Experts of a small language model.
Training: a variant of Adam for the experts, 1054M tokens.
Below are experts of layer 4 (counted from 0) of a mixture-of-experts language model. Rows are named router (the router's row for the expert), gate (a neuron's input weights, with its number), up (a neuron's input weights, with its number) and show model dimensions 64-127. Each number is 500 + 25 x the weight over its row's rms, rounded and kept within 0 to 999. Numbers have three digits each.
Before each expert's rows: a language model's description of what the expert responds to. This comes from a sample of Wikipedia text that the model never trained on.

# expert 12
What it handles: Standalone space tokens in tables and lists, usually before years or scores after pipes, semicolons or colons, plus Thai and Devanagari bytes.
router:473525480498552528500516473465516497517493495536491504516514500455535463468482522494504525496483452533515501473498517518516466488454531466508513505535486502508481502495471506490522506481510516
gate0:511536493528512504467468484494464495501489463490477486478516469450486471502511532524484479512496426475492509500507493487514506498509506469526492495493514478511509538459509486474485498482505466
up0:469507508518503513541467475503527486508466502460539492489460487467508506487501517516474474472507502463515513519485469493473501506521489531484465499478578507498510458510529495518489507492501466
gate1:502515468523503514492482489562524540487486472507531498520495525526513454480510489510499534506541507487494498515550528444522497491486500495505490525548500487520462479498462525543477540454458497
up1:465484486508520486501507541485519473504529556513460519473555513464496451517484506501533517521499498515491545481461539493491476505528488511490536480513480486482525479526473515489520514518527483
gate2:507537471502524551507486477511503482490510496462476498495462509475512517472511553503546475513475494517511481486506525514479500512498486502455462509511497495510532492468508496517500533493514524
up2:499500500501480514507524535576518537520471482465490489500490515514528522473482512499497531502515533464466522513532524532498467514547487485479487463506480447505553468492463510476493502479494454
gate3:491525476512534523496530460457501510510530515509510511499528498505507517489439495510518443472514494492475452485483502498493510516486495470485548457515523437563468531540492514526490517515473489
up3:506484469553520489514496529493514525429466550541490515492492513485513469496518529548461466464516511507496483497514506546482495523503516517491531473506514499511472528517488502484538484455493460
gate4:482495511516539483486490494461519523519498530516499534548519456495518537504485545505495525458548518487508499509534502511500519555516530495470516542483453488483506474505495459496488523502515491
up4:513471455546515519491493525500515473495505532526515483485476503483481469491523497515483532459458470493493496501467471495490476480493482511458491472562530483514512492535480482456498533513532470
gate5:520498491510520514530483468493498472498490519525509503533523501517493475498500468467513498550499457535478473461472508493501529508501508472503479481487497483499510465494504504527477520475513541
up5:531500529510486485505477502527502490510492457531512496484498460488512454495493549504503524515556520501485533500506463511492530516480532520520512489523519504471501481516488505520523470554504465
gate6:481511466484482550512488500529535497522450447537502514485494513528512455468527526530478446485479497454486478496503504455506519527495515487498530483472521545542486502438514518499476456515521517
up6:516508458538512511479510538510460482425537487526498499518537485493458451520462486509490499459486491438506501527540485492512496499502509481520512510498500479473492511517517536513494487543526481
gate7:522514553559507526499524538515529506449478477494491525494450473485476468550502490513482486511488496466502546466434503478506485493482544496533506508500573530518498537483527484506490481488466533
up7:510559498528478483484457453491484514505497517489515503471543529525527474534470509460508520490492512520498493460510569514480527510497448500485513539533445504482496493517481491497510503490469469
gate8:483500517454494550507511513498538514494500490538569500509489458523483498465509465522481515487504499511531512515490483503515501458513454522500482483501513485497471478501516525468535487487499476
up8:501529518487551469533465435507518504487506531490511453472497476512453462467505462520514505495558521526555473538466490454520463488504481504475475475507498514473503493490503492482446470536504549
gate9:515541489488538503532527465494521541488483492487481534514452528505490499484513502554462482543524529492478438507543508509505465444490511485480543533481493503522499479499488510480587558472496488
up9:528458497513508533481531459474499463549502467500477479503491502493529487514545483464507512484504453483472524527478475478515494518472455480539513508459517482454490540470541486518518517513460515
gate10:497540482471543508516518493514513483506527479521511512504481484467507511512498463564488484521554523553508541491460541521546478494458485499551493452516439501493557510479546499431493490454497513
up10:514535473525512472474507487526522506497446528489500504490499530477483508487478480503460494504491502470476469525506486539496472504549487526482533511498518422506485489454531491511475511470526518
gate11:529515524470577526554527505493489524497506493472473477543470517498506521486566512496498519505495484465499496464528495497506504468466514472497527486505509528531497498489506512462496487476493499
up11:514522529504493536482436510493507488526454451480492465517463525502495491464525489526492510516496523517484505518475520530491492461497490494469487492468532504502520520471484516518513516540465494
gate12:520540497527530527482463473509510513458482476487497541535519534481489499460486482491514511484498480513502477529470509526480497508485529482513484467496504479512512472516502516508462520470509513
up12:466489495464541503475473491479496521509474455489470499481508507501478466505493475487564541434476515501482458446513518474548453491487517496541466511499517518511503510477493530484535506553505497
gate13:501456457491524478495518476451463484500584464469439520527504518466534497516488534498533498511507479472483537546524490521499498512512495448478507446531503503514510464488479486519498470513530512
up13:522458467483540489478495438504523518525530521500495492492496462488510497476455482522496483529476488509464529481472507481508503501502545519522475501508510563501507477511499527511525510466533519
gate14:541565539552480483472462485429525532469514483540526482508468516490492479449475516477482472474499534475526484518485558508490449482527511506577513508502524496464546509514502494490536551466482493
up14:517503537529512507523494531540497469489548484448525488530498487494506533481525555526474481482520501466480509478497484492504496501490498489498455502525474517471490500521530509437495472528502537
gate15:491478522534505524493524466476475499565503499520469474508503463494503525529495563495487446449541497530501503489489478499530548491468500472491552521492528471463530477444510487521460524479529504
up15:488466487519494473453492509480540555503511502495497488507547508498495494510460474502521508521493480528523482531519500492483488513523503513504536470512511511542499543512484476511507464521478520
gate16:463484475489477504507532479509506518514503537520499492488500445511508479503529510488507531462515482531518488475522513523436484507494516483457516454473538519475501495545498493447504487459525525
up16:495510509486457492533535512520487527458488509512521511468515497515483501496492506487485495478493481481519520479503478539479529474574528527540451530532496489503492512495498510531505527458470506
gate17:497518494465558513475502489529495520497500480491480490515483512500510485477481465479490527477490480549525504484470499507487503480496526450453541483467526501537480512468463494498485511469531540
up17:469508510492508504400509496472501498514494499493558528515488511513510464501538487509433525513451513486495524532494466541435517476507488517524528482562512502472528494482495472497488488486515513
gate18:509528544473524439530476482511549455529499504477461509515466513506532516472531483491501501520551451514506487520548484497494525486484531495523505443464529478473523510510494512474486523482511458
up18:478523494474524445509462503475498487478527512499513517512504500485518483488477448501517554567514508536493455494572517540531482479527489495457475466493468537506500526513519522512500530480505559
gate19:523522545491492530502468520489475480498530468498514530527522495466486471510496471480500484520488511513515476500538509517467519547504475470493503555544559499424516505521530495532489562517537527
up19:492532514538509467500489462484514548504520527525507483502537541558533500516529466500489470489533517428525475524503454511489499481527504485522484539537499493441466497529529530480491514522502485
gate20:486495463492499522466490508480493527532476525473474484505554498517526505498480485486509503516498458488502480501521550508498479514495508530495537500518484458531514486528466490519523504505469521
up20:474473530490512482493505502450478489502518558513486514432511487547481513574452515510524526449472473497516460490511522499447500511533477490541504495508458524477523473500463474507515462514503505
gate21:485539499470481526533496523544501519479488467554532467532476477488516530460511464516451550464485533514528531510524482495463499487509511497480473516513500480465510502527517510480495497466521466
up21:513501502508522501536565503506486515501496535483441499494496458516514466509484504521501495499512449546486488516509481507509470497486519513491483415471488522526546465514493511494506560503471504
gate22:506548549506486530515520527526463517525510481497480514518457483520490486447548485560514531448519466511468513519445532470498478506534537503504446485501500501505512557478497549458522523511474487
up22:561543498479504481508491473511501523480486533511526500510466508489497474514533494501512528546486525517553500460487501495538487520466489512512476547508506548491552469539531501486498489481515502
gate23:492480488540535492470536514480553498477500577544535479518487517494510481486485505493461491491502482541467495438483502513497467451471515504500457502525464502550439521406499483497457501503501493
up23:470491516483480476452485495498505512496500517526485451497497512494525514464524510478518489525552478499507456559515453508500521513517511495509498541472509493512463461455484463495515496479469514
gate24:522484462465544469473522540487506487497462500516439465513499465454489490495519512478508498511505485531487523490489498535529527480465497512498531471506514498472583494449513462473478489530489479
up24:502488466482510495507507524519506459503478525511499512499481518476506559513529504522501500496465504565527510554466503502527466502513507522496495526496515539512515485470491470480521471532521502
gate25:528508484508486490459554494505456472472507509516495535443491502470504485532522444557465488523495456492528520493502498445506520483436534486507523499539505523493471503492481491500492512518499491
up25:471535486514531501506526457490494514491524528495516547486508476498529507501431505452526503484448513444483470504500500480508489490523553486501500521492521499533519486548447493524485534456503511
gate26:526523545562471530470507497468487511515476502525479515536523527512518504489499525481464463460490521492509523525487536521513468505497534457495531461496504530508482488517489470494463496540497488
up26:467501516504497493486535520507454507516472492539493515473483506464548507501504452515510524418504569452537537486499493491509489505499506525501487570515510513511484536488499522523531501491529497
gate27:476481470465485498477505474479446476503523502549502490467506520487441482482463515524507501551481493561494527487490514496514483475482562480471457444473477530506492523467496494519496505491549526
up27:490473497489524500570503487485449488498514494494485482542469482513496530529525499542536499527539550521508497529475511540515503521495521512467494498512515495511434486530499500513499461531499530
gate28:538539482480524492473533502532478511463441496519424478501462496461547455495499493509474523520456492534508491511513512480495449518521480468489491528473478519528548537475528474470498546515485516
up28:505487475508533499481460461503460537509477501525492509472480498510517487522497508501453457489480488504489450527492482526520487492502476436492500536500499506484504519517488497495499521461551483
gate29:498508494524491480474531496519492537514530488502505500548514471484499441470483509501460487507474441509484484504501515519486486527473497503480519484492516486534499519509458510489575488501459507
up29:454587505476521510516504475467500511460456527492507510526513485530469530503499478479508493542515512498502419484522478503516478492486529513510479498450478444510486482475505517522482520511479518
gate30:501481510486460526473484510472525491541493506502508497456474479490502533451483500437507483506474498517517533534499492490515504480492492531506524546523452552519505517495511466499549494516495440
up30:516492517503500466527486476523501506489483505538489493501490523509479536500514483496488467501531489481516501468508509509512501523465455499509523490483504490488507480496530525501478479484517507
gate31:484500501486482519480530430500469503497510514484490509520489501528433496477479453509505509491544493464523521525551471519508559510537537497457467498503505484515498510487481527513502534496468516
up31:538478481509558491556522502511476510534518509514533481475487471483488527478494511522488499528488475540487483481479480520513513502504519516502531562468508533486500499503552494492462508465509567
gate32:475490475501511471527462486525514516499488550529518517510521467501474472496519503527453440523503506512536476472500510489516449497498532512474481521454488489525439469488513475445516518493496469
up32:501538467496487494487514528495492491549464509454464473519516502501532510514498509463505485467528520485463514523487492494512538482502510463494486479520479504496492471503528485480506522484511479
gate33:548535501500478502481512474486470472459483454507497541487500497504501471469472489474476437509510470462549523448520517509529496556453509491484500477458469492519556507505508491490461481486477513
up33:490489476528504510530503513486479521474531521495515506511521489490488500481483506533485491484483521494521500456531512518511501509475518513477495483467531548550491505543513477448489476491570492
gate34:502499506527504516513504520528494512493493526495514556518519489545479511532474506508484550516501481548479488508503486478482502432465538527528484474518524486492511514506478504468497540499497512
up34:457554508419482502519497521506524455490527472449503530538437499486530517493461528488498491529501512515506481516475464497508478523485519471483553498479510504500537486484516474452479504458497517
gate35:505507513488521484469500484488525484490477495520541502517530530475466507499459479487526507505504513531493464508498533482533507502479491476515471485508516543515511493476474515515514487495486501
up35:512499495504511538455499516480518486552530465520424482499495475479526526503543475527523518463505502468493485508512492483532499501500499470517493550517502479494507528461498518487511512495523557
gate36:521503470429506513514535477469522494511537490496518461483498460502536524496466476496491479490485479487550471489473567504521476486532478444468470494497500553559491496466558485462508490483478494
up36:502517473493508509496495543491493495466464515504530528496543501511493540494500487494499467512503494522490524483486468449486559560492507509497498457494490496457475543510501507509466500493523508
gate37:500508519472493501522467478482503516518502505503452507505512498471532490519519563481513516480533491493483457544504469520478508493495535481512526520506506488474536555498515474516467498501511453
up37:517468480491523543525506495464449488543484522535528484521497537500461472493536490504500459478467513455526540521482500478484507449479464457479495506532491522457463543467462495498522498500479514
gate38:518488494531500518465531531486452521542540473532542521478496470470509524463543519548519533557509464486551519487478501489513477523455512495493478517469503487497474503511461518487501488431510495
up38:469512482502504519475468466495515531523495472510501533429512468479509489545452523532469470510460441546511521478479474493529493485489481492498497496475478526483476486480512530491496492508509540
gate39:501512456512501517516523540485514496556484511474514508485505459496514521472494482462500554558493462506486478501504487515478521495443517524476479543474509508471526474518519518476530528508509512
up39:501489480496484503493490453516462499505493470510504468485491508497522491480475508509475502499509490485452499504482461492477485506509480515482497519495494490500488497474554530525481474503489521
gate40:525497473467455514500492525500549493455462486530475499503460527450530483493497491521481485527527555517519455497486473488454460491467524508497485491488503472513490504478483473494457462514508493
up40:520471499519488480467452486532449475503508516489496540531519503510473482459502487496532474466500470472520551481550525486532509520465484509483483502504487512499499520499468514504481529496479478
gate41:500516497451517527468489471496456516456477520491519492515457509497500501447521491553501482485492501472486497501492502528577490508427482512513459489504462529521510492447537525497497489508541514
up41:495461518488495492516518489540513468523518461520484485484479496492493475515493491532477506484497477532498521505483507517477477459496489503467482445492488517482516451485497507492465496522486516
gate42:467510520511516527522449535493481497481486531496475561556554477457555544497475473493482557513506508479484498466507498513491485496495530492474481540519494482461509525470483496496464493488478450
up42:492469499440511527495534465464525507534518540521522524533461494495511463447507477515472489511535477511502468470513483507547494516503490529517508467531453505524515512495499498512511462481472474
gate43:527494489507485524486516476479543495492519477506533508452507502470468486509508515488487467495507492557491498481489507489507457517496498462523475463471478530469526509493514467507519480451541477
up43:512536479450537478510513486492505504480528433478471484506492542514508498479421492496486525462477472463515459499478464507501503497521499497468500484487530508539494473538520497521481491494510517
gate44:500471505487510535529505532503492472490512496490516475505440506473503487489502545506513441495487503499517549506510527524478478485490541485501507489520505528516477503460452529495537499487538498
up44:521502470517500546544513547502488507482495535497477513497542471501507467496552491503491501487540477533497481537481480508473517472473508498499537494496498476552528464499452490510493495449530476
gate45:522507458510470494505513503487535476526503463493532521476500476518470532495503541511496520565490437526511501489498534495523499481510516482502459502553487467515548482538544495486540500513493501
up45:485501483520477510492481549549482492484471469478499516475533499509523470540505479490512551473496511473449479488566513442501481450539443532498452533498502491522511467492510497480511534512515511
gate46:526535473555474525510571482468557522498512524500493488502495523510494517494479478493485508463508469502487506484515503495478481505481535502515530531520522490511489454509515529504498489515447522
up46:525497543471458479515492477483484498527461520493516509490550451547475538493522443489499522531553494503498479495506489491545498520533534531543503530485498486439496497524524565498492463479485513
gate47:512556513515493535492492534469543456537474501520514506465521485485483501515480456475480537508467479514528512515457509478524497534456471512490475482484503504474479482495513526492519459457510491
up47:520511507512493524508535508501489512476520506489464511433490508510455483517499464524521525498470448481536554480473546509496530491477482512493455511512464522505516530524500489490484510477500498
gate48:472488463535503482520493498462472493513491516502535529546501495503531490487506500491499566489466494476544534473496461496531500505519539559521484478496502505503472553532508550479464466523519500
up48:523519520483505446480486515506451500512488489499518450528459540503475556562552469477493491473523513486514524482514491492498517493472515492478445518475512545491496479497474508508509534521506510
gate49:483524504497514544481528484491514586503512488514453525508503469469494500453500479470520479561529458513526471529503469492541528527475532491486498550484531520506517461513514496487497470441497514
up49:535509524492528506519537475524473519492514465461507500510484539524494484484480457519503528513481470509459526512537522494491497542468493465535471500509504462444523439506535476498501446503494475
gate50:492504506488580513492491483461500563487487493487502455507458498459527482491520497510514469470510503492475485470454498523486519464478533513475508478470484497520510509438542502491483516498536493
up50:485497493491496498479486544495535521513507545535493507455521518493478440536515555483501487531491516582478511504461487486492475517483485451530479494479497530471474493498514490528510532531497487
gate51:537509536498471501491498481499515509495486535502464485510493499478504507444481517495483514492493489509500498514519480508530491487511500435512520505482503479557495527485514534479524449478476465
up51:508525495510466466485476554522537475508531543477539455494504499504473500508519492515510501495463551469518551502503514522525514490518444464513526461467507502494474490470551479485472447551525445
gate52:484506521498513513518509492465507501497480474494486458492474502505554499537499505459484510484528537453550489529487518486539507477466524459495451493491472516443471465532548507505499498504519533
up52:474519470499526500479495541482487495510484486486468520487527522489479505505512481512480511495478503492514498494531505484571512527511500518528488525459518545519480520533518507530511507545490508
gate53:547490457541495534496504502504559481525505484502509502562507479479515493535479485521467517517523487505475526453483530480490464508469560475504495538501524485465538511520495487502464492489537501
up53:461500533519512485456488463524482543516573521494521499459479467474527511480478500488518497501535480498493481482490480527477507521511488505507460477514486488465501501524536495500524480531535538
gate54:452542478491463487479512478516532508495484513567502502485531442485533469526519500474476539515492500518511490518497477484533514492478483490519519521500518459471533525474449523486519525530500507
up54:474538511483460525460511540500564472531535493506510515531532537511533451493510485466502489491507503500524505515489487492509491512524502476544506496495478511512521507538542443499559444527530512
gate55:497535486465462520519457498497525484516503468498501507540540448520514461509495507478508474475512518508511494519489497533520477502503501564469486490471503511481476495517491472505549548509523504
up55:491492484488482505545513428513517475542478459554489504514492510516484539504505491509502522493450459474473495502520464531520530482537493495488514517495505512470496546513507531488515463576505504
gate56:508505522517505521483508491508461501488498533468500519505487453498463476540520478506532465498488511475481497477544530464521475468520459496532474518497481521499514510489485489439500547426483503
up56:501516448482511492506524464479547510471529523495487525549457451519495505536494475529488478482500504489474454483502519510519485502499480539520506483520512533456548479545467540512503515510458431
gate57:496507460526505507498489499509526523469481539475463506484500501480508480496470515463521501506512494559507514499504519472510522504512495478513531480470537486531492504475505483509516502509455522
up57:536497474471517482505492480442533486493510501458544485499495516490488445504480528515527542538504514489482450500497472499541475481473497492523497500438487498501452479483473499508517490489500535
gate58:509535551514501506477494498524482518511471476508488526479455519504536485467484495507499483505530454475540470553460498486496492496538502465517535536506526457509479529493535473463477513550496457
up58:474534519463510513475498471503507502457496520510519500523480461482512509516476505497497474542450531498458523469501493489493455482500495529506472507481494490514475466516510508516477549538493550
gate59:489488480479511500512482515523473546486509484517454450506501461489477479517499487516490510495509475489522472508518494485528503451466474491533511513525467522490526525515463485464539509453490517
up59:486514530488498475483538475488488487519495474476534508497479489504490516476458460492486471482488453476484484484516465499498486507535469514533511483488462498482499443510485507478532486475485491
gate60:470503486496477518499498489478497506531508453530506497517488485470548486489532542474517520448514484492516524483504530474484494501500501496451496536511511488512490554521494507556484524506527449
up60:475486484517514495500479449489554485537528556514515515532534493482506470474518522508503467556520446504498467481544562487467499539461537500453492495489513487464537493511477500505476503502499487
gate61:520521528524504519518470498512508472482474486537493534472473514529491494488465534530500475501510461505515492516502531458471462465493517488514455482527511550455490495543529527515540548507489554
up61:483505498540524504483512473488536453512509513586499484517541503508531493559530523522488480509534494490470530477483529509535492519531479495508545512533474487515484475553474462513493483494487501
gate62:514493491479483509552501544494504536519494524500517456508505455510501515524539496484535529543556507517521513536508544494488503484471499505518513483502514521525509523479481483525507508522508517
up62:463496498512478508491527467562490513493511508485449491485529505514496518494508452522503553479435481520488512483494533483487477492518503463467510512507534525451481474509503504467493526473485498
gate63:517472470553517511501508487470426507450492545504477494516502508505516524534477504477527505535509484561547475522525528542513495523477487525523489499503520492512460517517519463490530533504458495
up63:504458457501494479484476527494499449488535572490518505468451478498497512455488520539502473512525518487535493485500537525474478508485539485509513465514530503466490529492498468451538509547503516
gate64:464483501494539489535495484489473485489477523523498535537531475508495487510507500516490496496469492480521496488465491481524494522519517486515496444482488511509469487517489475549506440522538455
up64:501510523589482504502489474526472496502453551463473491545545506508492501497501568487512476471471444514479539482474491501508495513528503514504486494483489509481492527457498509514484495514458471
gate65:495532513494551540524516482502487523478506486470467503527536513506549453525456488493488470478493486529476442536518538498505505502500520485509547505497465494481516462487496523536474476507501478
up65:472489500504511504531517472496518487494514508527517511441504498514493516519471499519477427525529501504492490548489458526511503505478532488513477463499467494458536438494541553470498470466487454
gate66:533486456481512513493510520515518523486477533537506484539479549502515529485505498490489487466510500540531541487552555531490497452497484470520498493515454535512480494459500518491499484516541480
up66:506492479492531502478529522470477482519518527460497488451484495486536551531457496550532471505478475489503488483466559505529488505457478518465534458503459456500536520497507477482511515494526503
gate67:491510470474481515503527486485528477491527490457497511511513463500503523468501473504487481509495556502500523528531521516505512495480508542485497505558505521495472528491472491507496518500531456
up67:511487545527546528533533522459513506555503539537491484536514472473489501531533506493488560526515543492506441545507456477512467496431460536516508518481545424501495461488534508497495502515503479
gate68:454532463542512510449494472464503476517509466502504514502563459486528485482454530467461492494493482492528499489489485524489528445516541480500524495530494517485501562542506496500516524518511497
up68:564513528535483497463505512498495455524554506474472496511505431500510500492535521449511498452534467499488494507487505483460520508501497531483502494524504497485505522501488460475566499537527523
gate69:490519463509504524492458452498538462551492479481471566524504502485502532476483486499492486487473544495495474485481496495479447489470484510528540514502487519533528534450509510444529471525469472
up69:502467498508513485478453468554486545485542506551524471464499468523480509509492504523497512492540549505461513468516486469545485502481451501502497559512476458467458504486472499480473478486538472
gate70:523498514503480502509458529484489516525511463471485503536516512483509477493449541528476479458500476466478505469463522508472503529535546510470469474507477479482516464461481504506502529506510481
up70:535501460524462523476518513512485534540534523467492508470524489498532518510515488508494488526479497513524521500469471489509513508480472473518554509499505513513496503493523505457478501461510486
gate71:506477525512536537482465458544509511477465496532508484480501483501485543534504505536487497520502482520507447461541493517471500537489478494482492490532486504503500497480501502487529533502482499
up71:492506466521493493508528457499516504552470466497491502488530491462489489485536523452492511533531516470449517487527488479529476530529538509515487509551502503473503481476516477484494515480474477
gate72:522523486488485479501531459484527521460493487511488487491494485488486512519492550470495506521483469522480520490476510493496514498461537453540514506455517527497445542499490517533519464450494519
up72:507474476490519517489481488493473541502467495481455506475492491480479501503458508513498509481517438519506497508468466454502429489434487511478515546450453517481514489439479495456512507462493482
gate73:484515514520505538469479468469495468497512519504543507517526466476509502504486489497532500483522489526487478494528476498567486500478522498494527527522495482481522468484484538491524501506502541
up73:487483445478492535474497509536506491529513548491478521520522497489436490519462500524501469525507527554500521462468518537481522480512496498504489513495472497529511472523507525475516501486485510
gate74:534500501528523467521542491486522511487503532518482517481519492475537468496557566526495465501548460508502496529523479544516505514521526511496526508501512492523466513498489496537493512480497500
up74:492552526546473491535492489537442509430461527523550555480549462486492516532536502509527489511491505484475480466452502458468487480515482473486518498465511508494445535536537508517504469462495519
gate75:536508496507505518489523524510478513485454491512512514471505476487482508499513515532532520503514505519470487499531452479468544500480540495489499471498496536560511505518489491503480465463506496
up75:451525511536520517570498527451511436480448518502502430528463508492511498487473501529528472497512500477479507535508520499488516489502448486492539441509519461497483492479480527518463516501480497
gate76:494498496489506527493472491522481534511537515530473544524517481514481483504530485488499468508483474490530455476521489496470491461493503452510514515511508525464475509454458502487508541473460554
up76:524499511557532500518461541544470498471509474484536519486514500549483507528505515528507494506458492503533474470538447477463466509529547511544491520527522533503516542487524500439516502480469550
gate77:496565495513495518476479502504499506500486512460498496471491449496438472534488526510510536489504512526466512476524521492526496474489540501542432534500532501535487521462539516497512559565450466
up77:507508527455548457497523474471487485495488535533538531531491500475493497487517509528517489476513503508516521488454524545497477501497575454503505482507494475502498498502488464489506488497558545
gate78:493478524493519491504452499521515542486464517546517487514492539466545483513479539496473462456485493513463510510471531518488474477486512429491474487470501508506474525496458494530555532538499496
up78:489528489523485478525488536505506527474503514503517464505548503476517507517533539483467481512461497551493484449417499510472495505486491470517490446453536460468523431561499460520492484542487515
gate79:509517503483461479488523463439517481506519492546530494518494483477514502495507510504489507503524503472488468520476509482478491519514525517461514507479528481464504523496546471500548482484525554
up79:490494503515520510525526506495479510517487485541524480504488480471511488518554459496510514491491505489507516495446489504488498544495537509505512517481480529466503549529457531503491505528508500
gate80:541542528509503498495523523498499486477492434526447499472521527499506504547491493546483537478502486501515477487470566510522492461476500532491457459455506453511504500507471485533489506496512464
up80:516519504531482504477543534537476489489502525513541521499498470526523478493501498474487527561477479494512542532516507508500495473490536539533529484523483473529497477494471487468510437478487472
gate81:495523518467530509518523499498524507547484507533467533474497530499517492526519519531505514514524473483511489465474478557466498514480517514510486513484442502467513471510506485498450512445523509
up81:480460522540522502496473513503510500515542538509467490518553530530476468488503501474508478492516507511528500517458511528514505518529474476514521479492456461507488550494463466508500519508527474
gate82:556527448514465542466554487503462490515447505452441510478493492510525474485498492466461532493533503544533511563506507473494471486499510505486524480501487504522491513521470503494504500484511504
up82:487498464482524436473492511478503501508502553499498486541469540466470487498478533492468525517510491524526503490490469534523565510455476508457495491481502497488482457500514489528439484477490477
gate83:498473527495501467509490514525476482507508503485463535495501494475522485501512482487494531493510487536471489481472492538457504460532478502507549525517477489534413519469510480485469486542469531
up83:522513461536488476526499529495527442502506472524483447514521473507554499505495506502551499522479528466462511473455468497503469520506507492475460521516475510443524497533466533488478488508539505
gate84:515509515506468536484496514490455516521480518497476495499517431501495442516520475492485468490498468473556488543490548484445481463494483488514488521512474496471505470507473517515504537496502465
up84:499523505515507487524492474519488460477482493482493526551528528506498506538554478467502534475539514489518541529544492517446480509510557519523534545547515505494547460499474517504467476473516532
gate85:431532497506502524474492503520514518511516472483485509507530456465521465475507497474501531520535485454507486549533484501492478524519486502499532492483533485485429492489520513479496491529521512
up85:540516526499508483523496487519514483514506490508510477517525544504493512498482544475536497459502534513528541485462460507452508508496544511476465481520508486556503524475511485507499531494486527
gate86:529484459514498515475488482532484505511510497493499504480463506497516489493498521498525486494525503500464498473511502490481548474477506500535472492530497529502531503437515502464538503490496533
up86:482477484463485496557532560485493525510481503501479459512505494498485513471512495494489502488481477501499485536467467550491486491521515538491537452474483458508476472504567457532506468481527510
gate87:512484492489504502513448483465530485516530479469500441563479505460495458506506515499513451496473529523494484509460552498525476482452473503478511499474492527510466503480505499473462519543511501
up87:485509514478455509517467546466474508480526476500502525515480505541491505526517501489504484508533505493497509478533506483512492504510446503486540478462474502495522485527470490484495531466461462
gate88:518490504473537488496461524448484519524507544460500493544499477468529529483519524506471477531529494497530486506506503562495487505470526496523511498499496530481505491480510473497498485516519529
up88:519489483518494487456461528480487482487495458494479475537496487467514487516496523495510473514518515497519494527531536503515484510491451481489504507485456457494532529505500508472480521488521460
gate89:529511504515498508485493494488538489522489428517531513530542498507520477502531516502506523518492502511498511461495520520486520468540480473476527527537482483511505539498494495510450498469545511
up89:507516512495499530508505499515525504454481486461510470435474494489519440468475471480485566476481483516456442550519460476491460480517488475501470511498554513494474463507550504491480488477470532
gate90:494492472451528491495503500526538512512491480546501493501503519498532467504460537501498517494522509553522495495484573519522503460467500488506524481488489515497544519498527476528423501526511521
up90:495460486498509499474535489515451461516516537486494528522495514483512483515475471489505466464496494483531502486496495500504458443514506481494468496575543449472478483480506517480572513522461513
gate91:500495526483531482489498531463500507537515514516531530518495472448546480510495509496482487517504517516480463453420503483513480509461502507492517467538508524507512529496492488536504489480532478
up91:506481509475479463492487476522541489485507528531526498478499475505466485460524528488500515515497486482474522508508467510469534490516485495483479473536502509487456537466497485516491500518500507
gate92:487534508482531519520514480487473528494496458539504508497480518524528458519458503514500517496510481484494525475473480495442443489454514503456516537501517525444505514497533524488464500505495479
up92:479518480477465518497503508503541545478486469524507509489494465520493446593471487473524517473532512468489498520490501478517505565561476478566547510506531470505486469517510448544538519449524476
gate93:494521527492491495522520525483492511463506504483530495524501483501492488524498517544509471499486490509545518461488516460545498504527439455495515526459521504510508499532476456488459532501498534
up93:522520485503476464507460506486503528514493467516524471531500480531492431540499491543453515478468511482507533525474483452484450506503530503472471515483499542501480505501489497540521510514462465
gate94:523489512487440551516496500480482524546514481487512525493502457503516539506515474490497474529539491513516496548490494462527527469501508474527478513516487536453568517482458488528486502486542498
up94:511491496483513529527519496547494537507415469573538514499490516482498489474493480497492446481479437528499496492502509564495516502493501430507523501518537509549522466530567500528474506485494503
gate95:434471479516500504498504517483468495465526451542514484450503495506519505515484491460517532488482470488517550483563475502481492484485561526473472513537506437513488507501489556536519520549487485
up95:509483436494518476553483489528519553482527503448475437495542511531475505484523496487514448487479488486490502434490490475533511517464470463491516469443484535502453493493498512450503510513466525
gate96:521492487544498515513473517454469504517533533496495497540537464509526488501507487478517463512518486512539454494524518542477494485523472462486508516519485511538493524496516527518468519545502524
up96:529511500478469519485508480515482496527483499479471529516526520534478541501523503481519491502499481514526466510500487511507539510479485487520482493508493525486453479467542499483506492503469507
gate97:504503472536491473503526503490509464530501526514466508469534505511459474486490499469483507457510496507501450499498472480514499506472508528506569514457504531465457506501510480491486529512534504
up97:509490466502498526503495485485503482477485528547511430484502509554490519495459569506497498464486474473473493529502472467543505519505511496503480504542518498478522542502526530481478538490542495
gate98:510477513523563532503486503473528513506490482510489479497485560547506482511482520471445491464499486490488453507521499497481499465525551518508517477559531525483518497509484502527568472500514482
up98:486500491549488507494510464474500530481507492496517488482492498485484481535459499494482475487480524504525520505521509491477513440475574546514517506512473530434519472469522498516501495542491485
gate99:473498528495529497481505485508483518509519552495468530494510486492504483505452435466505512492440501506526507486501486512488495501488494532491533542520487499474490525498469512513519504500490501
up99:541508503497435487549491458523451513498544494513518475513473515545483508466486486509533497445474485503455473483459490453502465465513501468510475479494508515571511526453530525482514532547506495
gate100:547512480488462471530494498497502458544510448502500523477530501501492479498525498529515516477520493488530527469481498507568481514516495499504505503495474476510478492448489512518465506524497491
up100:499490518513487507531515518484523529485498543525580485511497502499491511524499510501480531525490529541481447509500500524464477506507502494501525481507513495510514483513502505487450466489529523
gate101:536497467493470498471555485508506487458471476506476531516510507507546483503478487523477553529485519505530475506525545510469478506519481433511474495508508521473516517509474487466510535458487512
up101:523466498484507508471529460499497477539553531499523485513509512469505488539454508473529493547509512485496508476462562510464509480472493461481519532566497523500487522517513537489462492531530536
gate102:469467472493491459510488516517499471500475506553488465538479494508581513459469478506469493455530563498479520505527516496464503509496510491465512488479492506519509514550452544488521492514490472
up102:525478485478496497474485502490501484496525538550531510460522484514524535543486535516520491568525459540504465505483492482490527516527444526545487508541465517504546477526498481484496516493510519